Below are experts of layer 6 (counted from 0) of a mixture-of-experts language model. Rows are named router (the router's row for the expert), gate (a neuron's input weights, with its number), up (a neuron's input weights, with its number) and show model dimensions 0-191. Each number is 128 + 32 x the weight over its row's rms, rounded and kept within 0 to 255. Numbers have three digits each.
After each expert's rows: a language model's description of what the expert responds to; "mostly gets" lists some tokens that are sent to it at least half of the time. This comes from a sample of Wikipedia text that the model never trained on.

# expert 32
router:129114146118166071096105109110120092177164140112139072168084133129119158138104131145095120098130139106117090088089146116105115201152201101170165077126150120195134127143111147114173088156136093135135089132081069136180068186090155149128112142166145130167099106115111151089157140109090173107089106176085143093105167159114171158104085052122112152091073194117156118084161072184154146128162143088147107176137108098113122112163206140106144159161132152152184087096096127138069175089100135168158156078136092143118115088132100114128104175154125085117084118176135100181083109098108130108
gate1:134152140127120128112131095122175118172139136141120189170146115114104082180179134138102085138066150103076091124116156141096116141186157078110120165124140146120109106132146163162134147163124135152159130150084132153162095132084181115097070100134120154123151123112119080113133117138068115209112137127101137052155158101167167113111120118078095114204079114093100119155138127116162164182122183121100160154161192145101099116087125049151174080108137118118148152139112107127073127098163148097059155174100122140111183128169090153073100087192138120135144159113155177161085079211193124112
up1:155151134130149172112119158134081129116145123127142156193102163086133101120122132105148198136107124155153141140114147188121140132189113114142173109081171133156067114112122119143096077125143164192122113111186116126115155171078120097093068098129136140157117176136103130156110130139118105122135150145137146174144111218115183110081111099078150150150181110173093161085102143109122143075140130124085102152125135138116157066116034048131170107126059116087102142140157128142051075078152127117107133125097114129101130136028091149126117191137116129151089088056161092158070123113138120087
It responds to: First word pieces of names and words, often Arabic names like Ab in Abdelrahman, Abd Allah, also Ham, Bur, Ab in Above.
mostly gets: "Ab", "Bur", "Sa", "Lab", "Ham", "Ob"

# expert 21
router:069165133099142092098108105115081134161141168087135056159118085097115129110126151148115106132108162107165113103102130107127073149116183093123176098125154165169115100203146120071161150162164130103115103158094112159135131158097125155149113178183178119212066143140087137074113199135116146162167127133138144096162158133106103153101117099147156128107041161122163155094139116141169145119155111075126104142139125128084072128170178149119156149204101099158136075095147108080080136124066194120133128097138072147128091071178113083169136164176108117132135094159144125152069084109117091132
gate0:089107174147183098130091157109094109131119093139117164129113112090076114072139157088125080122174170124158164098162157145143139168105206125157173109135105192144125131092164106063112112120076163120128126130116169236120183143119108127139117156156113115174170142148123130155115116158176153145145092186138113090137146160108102125153136137144114151105140169061109160094100047087137129146110082129182115175191121059192145146156129176180148176103087077145109062078099152121176133143164111103130093093090133093085126134150081154094121121053128112101126125172107143124114111135130107165
up0:142134094158101160132178115057069152098114121130153163122159104117128179195105133102174058104166141074119118172134131113077147158069098122126115104177141142102123107154176169162140089118127126094152123121148185128157124170132147140126085100133093152168220153120128103168150151099160129184123105130130129182139188147132141093149192085148086105135148114178140168093147129123137088096157101105099150123099109134089136117067112128147100122114184137192145148079149143107174090106058151141167089142117100127093119153141084116102144180166033087152100107110040122130147192107155096108
It responds to: The article a or an and nationality adjectives after "is" in definitional openings, e.g. "is a moth", "an American", "English".
mostly gets: "American ", "English ", "Canadian ", "Indian ", "Chinese ", "Australian "

# expert 5
router:136176152080137071118104150082113139123160110127153092158136136096066195093142113124093158105137118081132142076160147137090120149107129121110168136133090165187146149174090131063121109161134106112097114123076106166120086173083124141151085173181140167167082106126096105123151157117110152129111149107076156076129146144114153189086143119130205107094122152133161149123177100138198115129177134100102103127123131102097110089174146102154121167115041106171149098134071098141101162087101214165154152119104093077165107081139093095174182133187133101152086121192135099167107075114115103133
gate1:096082096113144109082106150050154163153107146101171128123141109131113120104125113086133143170115150089136139103128148089167157087181133081092163124123169106063131150139154116095072108156127125087075155124126146182107151128122132173137128166152174148149106162112114123169165153151139114141144055076124121088141155115133159076110126135134076152173103124089134094098098149131217163143130135114095116172152166145140141134138193078126116088110119079112177205128133145208191188109166176118155141103114163117151141088203081130167132075134113107128057126166106102084147082194119080103
up1:148097164220096189152134110106087114080093115139136119115089141171182182175147081117098166128127140128130098140108168114134111088060088107157181117135124173159074121190108106169181156146102150146135103049108094135022126135115148113118138161122158132128125173175094126113081097106134202137124118102186105143101134143127109111082135124136111119116110142167143131095171070058079137151089085106119140153081098156160116158138126160073127122136170112095143178091220130134129143122161151157108126119127096110157122065086145121118089134061082132086141131105170133101159169114132118160
It responds to: Determiners and possessives opening a noun phrase, mostly the/The, also this, his, its, these, often after of or in.
mostly gets: "The ", "This ", "this ", "the ", "These ", "His "

# expert 36
router:122156162056137100124081127068099126115147104145156096156111139099042146101120131151110125066153101074114158049131142108121088133138112111097178081153105151174097123181089147083143068144131100089104109114106113149116128144104103142088089164175112159178120119135084099111150182076119155102117150116126130094129139142115135175117136127141177102105075151130143151097168076156151180108208158144083093113135153082077090101182149126092122203126044107184147116106127128117121152068102193115136152085145098102152112075115090092134176158191102107139149120131139078133122081104095117102
gate0:125168071106127173195070106165143151150139119182144132182182123100120121090158133179136065141126123168135093149101188110134134128140148108102064147151127103109191093046136113111093118130037137197180125093133158082141139135107171079126133075087181155080152108090148110119104158060122155090177136100145088111104149099090141110088093130109164086100096118104146125121090179075139102086091091150144125166109152114131149172114111077098143122123154188125099108160091160131128151143160090060122130143165144111116094102145160106072117149101114094136135104162131126138098120222126130171
up0:128112167118086085139184120099106054132156095130168140105113108122137128136087140146099189046137137134162163091180082124120109109067129158127119139067141098149166083082147128152122187111095117134080115086103133098147130179115166122054157161135164111150119048117109099154144155134125169139112117108109102118121097092155154166170107182088078122159138086123155123048116125169083088073099128182132130085074131177093114089104111162132037117162163129110145096131202101142082131164166105205126119130148155105132127169142076088160135124136124163134106131134167122057125113143155123111
It responds to: The word the and possessives his, its, their, her, mostly after prepositions like of, in, to, as in "As of the".
mostly gets: "the ", "The ", "their ", "his ", "His ", "Its "

# expert 38
router:130132127125151056078106120110099087174164136112134057173096119115106137108107096130076117092165137083098110095097146085095088176128184090171181107150151141178152149168102147085151106124137080133117071129091085173145106142086152147153116117138163153159092099133113133113166166106104142113111113125092149111135139163112146134105075067112131146070071163096158159091171093169158158126165163094117090163178127100082100105151179141111128160162114149198168100115108117112084188092097131192158170077153094134135104102130108095115132221172102072111130101168122097185100104084089122119
gate24:196107115162085119108113159156146082135166110173135081125135109090126137191146134130074146101152134121193109142051099086126177136143109107126131192208066127119138135134135067123190135085113156139168113127090033126142156127157147183109072124091147133128141121104079121090140120078143152145096194116142120108155167104165125115137155083085145166073150125157215159155171161093141141192101162086076131175139112124114113085180080109090096102107106098135160146121143158125108126097111131114104089133123157161056105155114106142116117146111098028118154125137148154129118144157125112092
up24:171183143141133114120110107101083165164139151110094183132182179071022134107166134125164120087152144177115131105103122120181149162094142109088118172156160118139165158085136144056088069125095114135092133102197127120146116135203121193090158123137125132116118091138143124146070158158187105158126132158154104097121090099162135153104165131116098098104173181117092165106138072141184122107163107068127085104171174047146137105143079109136126143107132087151146164139165103119101148121079158073136168154120127079111124101123086161097126103098113144185136121165165108161106125118107195171
It responds to: Particles and first words in Spanish/French place and personal names, like de, La, Los, San, plus commas in numbers and Bengali bytes.
mostly gets: "Los ", "La ", "Las ", "However", "Group", "de "

# expert 20
router:110149163123146083134128150067059141159135070133130114198092165123137145121086104145127107076117090096136124091130172101130108144110141137177179139159111184157113178132067141080169078152182106095093071138127091169147071129147108171132137121160166118171099123126100167118138137117082169090122107181050179114149161129102119131117164099176135142092084164146170135108158145153156170140163186152095120200136142102112077115103162103095155116186100183155158113153117122138115154107101131177107159104100087107091121120124086076145134182129118081127111119087177126183109119028097112106
gate0:154163150119150144118138122113090107137099108080126094128112133132152117076148118180138070162059101084189158089053135137182151131106111123179149173148129140109128185186135133105117101110076120124151161129096157083067097113116137096147144138088134121182163132130123170132106112131052141125142180111067126084119186136158102148123172090127121142135161190221112133140181073090197103097120168139143164165133127114108138142094096127083109136109146154125141171110080096098170141082045121078118168158135127155106152108092100140139132139060075140132145155057141083104085124105132071100
up0:102076131168115202122113150137148096157148125130113160146101158108069110096160146095161185126137159144073135167130125099161122099109171120071164138096136141137162137090142135154146160133087133136174116086127115128123121083152140093193166134132157116111133134152133122105121127079111125112136129089103146082111062143123150181178115152143148172150132068132132128166109128127183069105114128130166108084111122076133189162155112170134136138079060190103237139185104149120112152114154149132136153141108074096097132127188129127136143160071138141143005179095181206160128119106159162089
It responds to: Word-initial pieces beginning with consonant clusters, mainly tr/Tr, also Gl, Cr, Br, Fr, as in tram, trunk, trailing.
mostly gets: "tr", "Tr", "Gl", "Cr", "Br", "cr"

# expert 44
router:128127156161126039111124157133113108129113075093182105174126106092122126097126105154079104113129183054124148062085173133156109149123143135140122102140156114156121108130122142126136067094162092171139113075106105158144102175122150172128126114109158180169131072117101121132157139110109185129162158129106178118149126165111137132097057101151133128119106201157169146029150108170193141086150158123094090185137134091120143112118147121080126163151095141183149096146076109148114144054111129119152134075140134081142105094136088113162195153196131096075110058150140143145109106120069159076
gate0:134101074148101107122102207130132101127105100120133120126114178113126141131132149078081142159139134121092157088070114210202079129213125199112115113120067148115141075087141176177177094123104115093109168078200115176149094174149102139086154160101194068130114130173140165122168090137171159096113137152174133089131122156136095122139124082105128126163113148203139117165129094210189157140139156117169129114071104113108135124156109084135140091134103155111123160072111142094101105150102097132175115097162154164170115147150120100162117143117140182115080083152122098150114111103119131088
up0:100166074123130155109125151040172136091107068123146152161143123143186167127116084102087137092126163095112180122115124141141162080109175168064101076104063126117114117119097146083091134089121184179129105074182068070122172083101140083084051134098133094108154126125111182135169125067124113117172173119124145111095119109138133123150112103076143107165101111106165147183120142164169153099095136106127088205150128091182152098124182141179094143104149079086111140085148082093128121177180144137113128063104116144151073145141103128137129115127132099134073125126117123176111182142112123146
It responds to: Pipe separators and digits inside data-heavy tables, infoboxes, coordinates and grid references, gene and chemical database entries; also LaTeX subscripts.
mostly gets: "_{", "$$", "978", "Died", "{", "_"

# expert 28
router:132132081080146098079112140101120096171141166137139121184128145133129187086085153156078072088159121149155131080127128150129052141129127139171164122174175135187146191151102115079173050105173128144134078104097080146128066150125143171089143137166177162163092154106120137120170195145112175148085116133126164125116121191113092129115116095124126160114097170158163143109150133151171153124175144125142133168132104108064138129127171152130172181139095164187167158117123140052082175115078125136140145132126102085137114124148101116169162161133099118137128061172157132209077098120128128067
gate0:121121151121206124179092155120109185158133129138182106144128163155175117079095131062074081134111150152119098176151145089161135146139073147156153110133160104124083145143100122117151127132171130132099091120122177151102149047084135099140187079117161098158126088102118114064152168193112165117141145105096173177169132147177167103151094105173180121126130141089166202145140103111201127140098154096086099133146069143139119105163095165116110154134107144177098103144138152125143205162140053123097133186051097164097149149104166130121147123093122069157126131127116159142121134138135199094
up0:076188142204060185132150160077152059100180161138138165119160086073045124136160115145122139135107112128127120091100149084152143182092153109076116153140123095177086187134198059134136105148130125152082110071122098128130161145086147087113131085132107136147130131153163098160073118167113109128171149099074097111153119096170107136101122128121082143209130130078111149117134079078168124172133149129136147151166115130154075126126163116141143069082156117143167149122161085169116087113154164081106156135192127085140126126186082156116075174102114082111160122142118133144115087126155104120
It responds to: Words and numbers in demographic and election statistics, e.g. age, gender, population, %, Black, Candidate; also the noun after "The" or "a".
mostly gets: "Candidate ", "www", "population ", "Win ", "% ", "sq "

# expert 1
router:084190156119149070095076120097130150138126144146134090137100095093107174138107087118084113123131130095156110069118128100101107179111163122135159075169141179150124130155108109039170122124120115095094095134131124136118149138103134136092087143183150158177094139079074121079146206121077157146152176129092113074144153103125154142134111127146171122093108151135122163107113059159137198111135164092090101136151094139101086133181164111118179112163081129167163131140137134098097130122073192141113155095174078105140093091176078057148113145173137091099130071159209116138118105067114090101
gate0:079135091184158121162143108098163164113113176142136132087133151142095069160153175143155120093144130135172147134135087212129122081147161078129156086122104102119126117095114138165155159177162169164172193119198094122122071073094093096106102161177145148122130129093100112076187155111135123144143130203076103166140086103134150120108104160110087124150126122137169106131162154120197133140136121142126105150110188121146118144148143187190089141063143072111164052098094157125114178131094085082118133124105077097147091070126133117155123137112142156102175063093187104105154109149140073123
up0:139144116118162166140148079054165128114138101143145124104140110121138076090140075107160137112170112118111141167078106129126107150137190112117099119146141132116225141082161125154122103128117136107107108186113135107156115131093146152110123081085144178112123169083097161169140146086087138121235160099130095054133162195197129183112145164072081084076152129144142122062106157124086139089123110120162122146146139146176123072132134106078176148127115108181143127145050183149092078130110088135167119148130122071152135166129175133141126069131132125115122218125178127164112106149147158105
It responds to: Articles, possessives and quantifiers opening a noun phrase after a verb or preposition, such as a, an, his, their, several, two.
mostly gets: "their ", "his ", "several ", "many ", "another ", "some "

# expert 46
router:092121119125105121105103135119104067156121118118170123160131152101104124124120088167124056119157144079115124087082133116139100134117154107079197154124137078141144168131106095099154114199109131140151106157051108120187095210119179131142126141118174150147116110149131173144187137100089157127119156100106127113185182126098131152111106070130114150128097141137168139135150077150181157128157116107128113165159147140100129066173157145089143160129132167198141093124097093086057184081122144168131151136145052131160094138160114125182145173187141106085089071162164094222078083144141154144
gate2:116113118122124123113176114140138098151134157100108049103125105108114098148154097154166103146222092131013076161107143108169081152184048125140148082104146140132106097165071118199119191151110118127172089134139084126124112224118136135142115113132106138109125097101160104156140083125081119105110081109128122072106137074156123107152096136171148171142133132126131114108140196103119112093154120146110157095112138106076132060123138179087120184091097173143132131128155068079096138136194113111202155163146175140087112155158127111126181105154111103144131145133112077144125143182121140099
up2:123107168112121080155136061181134129122188125088119106138108107150080085105120107062142053088151136095116142097127082111148105125137116117139136150153096112130125123158075132151125127142113115134200068069118153129124131179089153122128137177130101102120110109170119115112132025184145095134149135142115118176140154107070131181168138130161163114150085125067173157150098159105120087160128129118065135107110157173165190139128071156090183123113098169111102110136070105110056133138138168181122191140132114157131122152169184176124152163168147119229130103090124076119122115144111179101
It responds to: Cells of music chart tables and discographies, mainly country and chart names starting a row, such as US Billboard, UK Albums, pop.
mostly gets: "Albums ", "vocals ", "Sheet ", "pop ", "Hard ", "songs "